{
  "d_model": 128,
  "experts_per_token": 4,
  "moe_layers": [2, 3, 4, 5, 6, 7, 8, 9],
  "n_kv_head": 1,
  "tie_embeddings": false,
  "init_std_qkv": 0.0424,
  "optimizer": "muon_variant"
}
Below are experts of layer 7 (counted from 0) of a mixture-of-experts language model. Rows are named router (the router's row for the expert) and show model dimensions 0-127. Each number is 500 + 40 x the weight over its row's rms, rounded and kept within 0 to 999. Numbers have three digits each.
After each expert's rows: "gets" lists some tokens that make up at least twice as much of what it gets as of all text. This comes from a sample of Wikipedia text that the model never trained on. Tokens count by the router's weight.

# expert 18
router:496486588537515427514502483424466539466514492482493482466519487497524543523534534524480506515416562483494485531466531527537468547464429444499463521524554473501467471425415493575473505555437480465484464505513523466520523561513467485558439581468507527492509459538469506404494513436513407434500429495535539479495555555465553497468475424540536477481551547463496498479550457509498553537570
gets: "a", "en", "5", "0", "ia", "4"

# expert 10
router:554474485506470531479411461443533514464508527505500445522466531556531431501478504522432430486508513529553509478559542497404513480528489571452538485477521505526504499523509495537551484489446486462414514481552562567469555464489453500544536516511481462563483476482472588548505480543534512580427479471547463419496526483494520548528489597535484499523441471510513487516486531401549556434492
gets: "s", "n", " New", "h", "es", "k"

# expert 21
router:432510501539553540524484490442506538495517503501501538464479511504459484474527494431524469525485481516576460517507527476471509554502545444481454477457495490450437542464473521477503480472463478383490479482545408550457532489524518527549543532466440552490607431518500484493429467568541516547562510507425386470458462517474444459494499553529445439464564497444538479560486544485502513503484
gets: " |", "|", "-", ":", ".", ";"

# expert 7
router:518587546523481498525540492460469499532456515485491420455562466590536480430478570492458536512565468506540529511608515446460519504529498516469526497449543592480481489471518589544513539421446478459450529484471424480484529466422529470565526512500471478509533439445512501553505542464495437522456496506542504492509545539440514511544520442528478499456440493511518459541453459518515547457544
gets: "a", "le", "e", " se", "re", " Le"

# expert 1
router:478536510510529456550504477539526503477509462397492459484497501489516472463524515420506497500496474520480462462510553476453515570420510388443497517522471488505513555506513564542517496447558487554560507484483451520506412425496490539460564473514511523510497558437475496556500514451499495454563510506519591482595555404461505518452581517460525535428507503483509489568443536527546505521507
gets: " (", " \"", " K", " (19", " C", " T"

# expert 15
router:493556555476491472482520460542473482493486534485528503515592477438464496467513513470602574539486519504482505517498456481499517486533521504512463467600485546589469489461417521460466439450550498454492483510563542466554560536430461498486407505503532583520518562534491568459564473517474487472520439453487508456497485550444481538507582541458404498526472548480475509479470494522490449526469
gets: " h", " H", " P", "f", "st", "ro"

# expert 11
router:484504495524516467470404456550480475474550498520497530510444492480466499530564556563542507476431632530495514510539580491538548536464452452549526494517512478415520539480476465471517428567539438503489463457466529474460519479559409500562510520525506552502505538408486556493467576530486558505540510518530546500505502439533490493465491506546469421508528483552469525485527486477454529470573
gets: ".", "s.", "ic", "\"", "es.", ")."

# expert 0
router:507528534584543489469481466480439482502460493521522446482501397559488515524501460438493487473512497491478496497508481557551456448545519490538465587477506470464547463486489536577553490510486444466526507471452536531448536478468470471459522460481493502511431500493501539471453547542592510586473538457521530468567503509555507457534396460480518508561522543487548439527552404526535543537578
gets: "on", "or", "er", "e", "ist", "ul"

# expert 19
router:442438405530521517518427561517491468502517496476516504535516473528507471519514508547530484556533480481475451463532509463512480495531514484516543471510513525501496480549571506535516422514566516587537521424508508495430448435553503528474505474591412478492483468496494434536628505511534572488530513504442407492484464506453421507465514497482438563508452468461483474565531465466458515463469
gets: "-", " S", " st", " St", " R", " M"

# expert 16
router:523437489512492425523463474494445488524552485532500535539506535541553524459483494563493506528521493427524488499457455518506471497452482480522499447508469533558491517511531474479455565422526479623539453495483498446574478457488493390453567525531484550525509555473563499497511436486558541482549494536579377514471486490450550514526570521449541460517400485495514531486520502515496483504474
gets: "b", " A", "r", " O", " B", " he"

# expert 9
router:552473522424541521510553484497428548502507492499546431472411541475464536456585534546486541546487483541519490453493479498515448537456485500433577553542497505391521486569477409471498591569485486464579497441526522526544473562530527497518477516492501477516508486542443516548463523518452504470586486554447529529484562506467504517471528512507552462508547510455539490455540470510547454482519
gets: " l", " M", "al", " L", "t", " ex"

# expert 3
router:503568491463538502477552529549405515460430528522431497468542435510511520474570452478484494523522446437474511495467509485529471433523549531505545505540513533474528520539547544402517498560572523484493488520506527502460507498499528440523456484541515483486509530509516449481535460542494496495443482473420633535507487490462512530551501415533527580509573517550483493438515530543478396512455
gets: "ar", "m", "av", "h", " D", "em"

# expert 6
router:517532579463432479525465515473527533524455457598497423544523501499502501576487513445518510417405527500455487474468524516482517474581454424519462562421474444517513499472488512541453459485475556464522491558510502539515477490533498487542465482496516512471520553533445480441560553550450465493484526493528555376490459512578475529479506538559510537484463525477529488513512522429531517425522
gets: "ed", " of", "ing", " and", " the", "ated"

# expert 8
router:521496450493433428480515540506530507530438522517518512499433531526490504522519426519485411481545452549543489439455458511471512475472512472549549535501462529506548390486525507433482568498463526506484559464565503516510485523503449490566548429526496517569499496474477507487532526503585528512544453492489483460553502535536549502490479567501586531501483470490435541545531566465436479487631
gets: " the", " s", "c", " B", " The", " a"

# expert 5
router:498522531508482475510481465555597435520460487434481514504525494418593511496475448479493526461532416558522478501423493502519522447438548527553486496465537518491478548423466517544416542422467588510518591529455466485556524529494468481465500459518477494525500544458560473555468537482416513459528576500497460500454442546500481472530565537478545505509520450430512506532525500500500485499459
gets: " in", " a", " at", " on", " for", " In"

# expert 23
router:467382497570497498472522545444500487478486525484520570557526536462467484582530492524446524468492500547417520546529489464459475460512514524581578544480541497519508485469493456489559485492531458530482483506546545466508512552472558505489504528501511471489503528442536522459514439485482453449457511499533487482534492541548530440465460544498569577576548470572488457522535488477434473505359
gets: "s", "es", "y", "ies", "is", "ers"

# expert 2
router:510416453459500538480484520473603488483491532481538507515579476468522506580552481505495503468474460534503476513520550518560457483508488559440451574429491465453445504463536501485463534427437534420426555491509500493454511495527435485551528535504511460430581518532467466521513502476573512535568551512523385517474516512530506515528508450477524499480535474535432450561513502499467556456526
gets: ",", " was", " to", " and", " is", " as"

# expert 17
router:572516502481518494556549565536460501530569483455550524473483546549488535417473581526437506522566440417569557477466484456501449493479515459548431456472491506484519461511542413461543456521609529524517507549549509503523511512516558535486530540524518491468512472487458501439504542474472537455503513561517469522477500402542501469506539419441520517494510496516479457528525529594524480545518
gets: "at", "it", " F", " f", " g", " G"

# expert 4
router:411473504519472589442483482522537500521521513548524465555535479500521495526484528465388470498486516472488520445522531492522536533513488568495547431436459491526522479522452505505426514579495486517431511457409539549471470582519547496435483519481485459508556520572543486517496506492499510559418502538476582573535564517509506521477506533517462522565465480511465500504472496445526602453560
gets: " ", "el", "am", "ur", " al", " —"

# expert 22
router:472586480524498568544441523521548535526469442514466573492504483481469468492488373514517524516528536429532482522521489570514436506480513508468515503395427513505540476528488530517580525544393487492475518597486401465520521516511508531514492496513457465455488510525488490511527465480466455546459478516603481519519560535485546529522459461461480492434524540552476492490463546559532484477458
gets: "i", "u", "im", " |", "ig", "o"

# expert 12
router:500539510404459533556480530413464497522537487470522546532411473540513513453492481570512489499519522509536499542486493531447564553502483475456501521484519487488445493413553534496524493501457545500576442430490535529535518455501466537510518525457453548506450608485521483506525443470500476473523492447435543534482482459494451540508479451526568477478574453491493432399530471451458528591490
gets: "\n", "C", "A", "I", "N", "S"

# expert 14
router:466429468472522382496472509558508522567487487466499506485512490415504509537539467489588505494472539515475422538489485449608422517492481462464502551533479532521476519595556456489513535578525533512493492553567456464533545470492473598410479518539468534521494465508476535476423461482549532506523481468527520480525469505540517434523470481576478465466506492483512524434546487511439517514484
gets: " c", " p", " m", " w", " t", " d"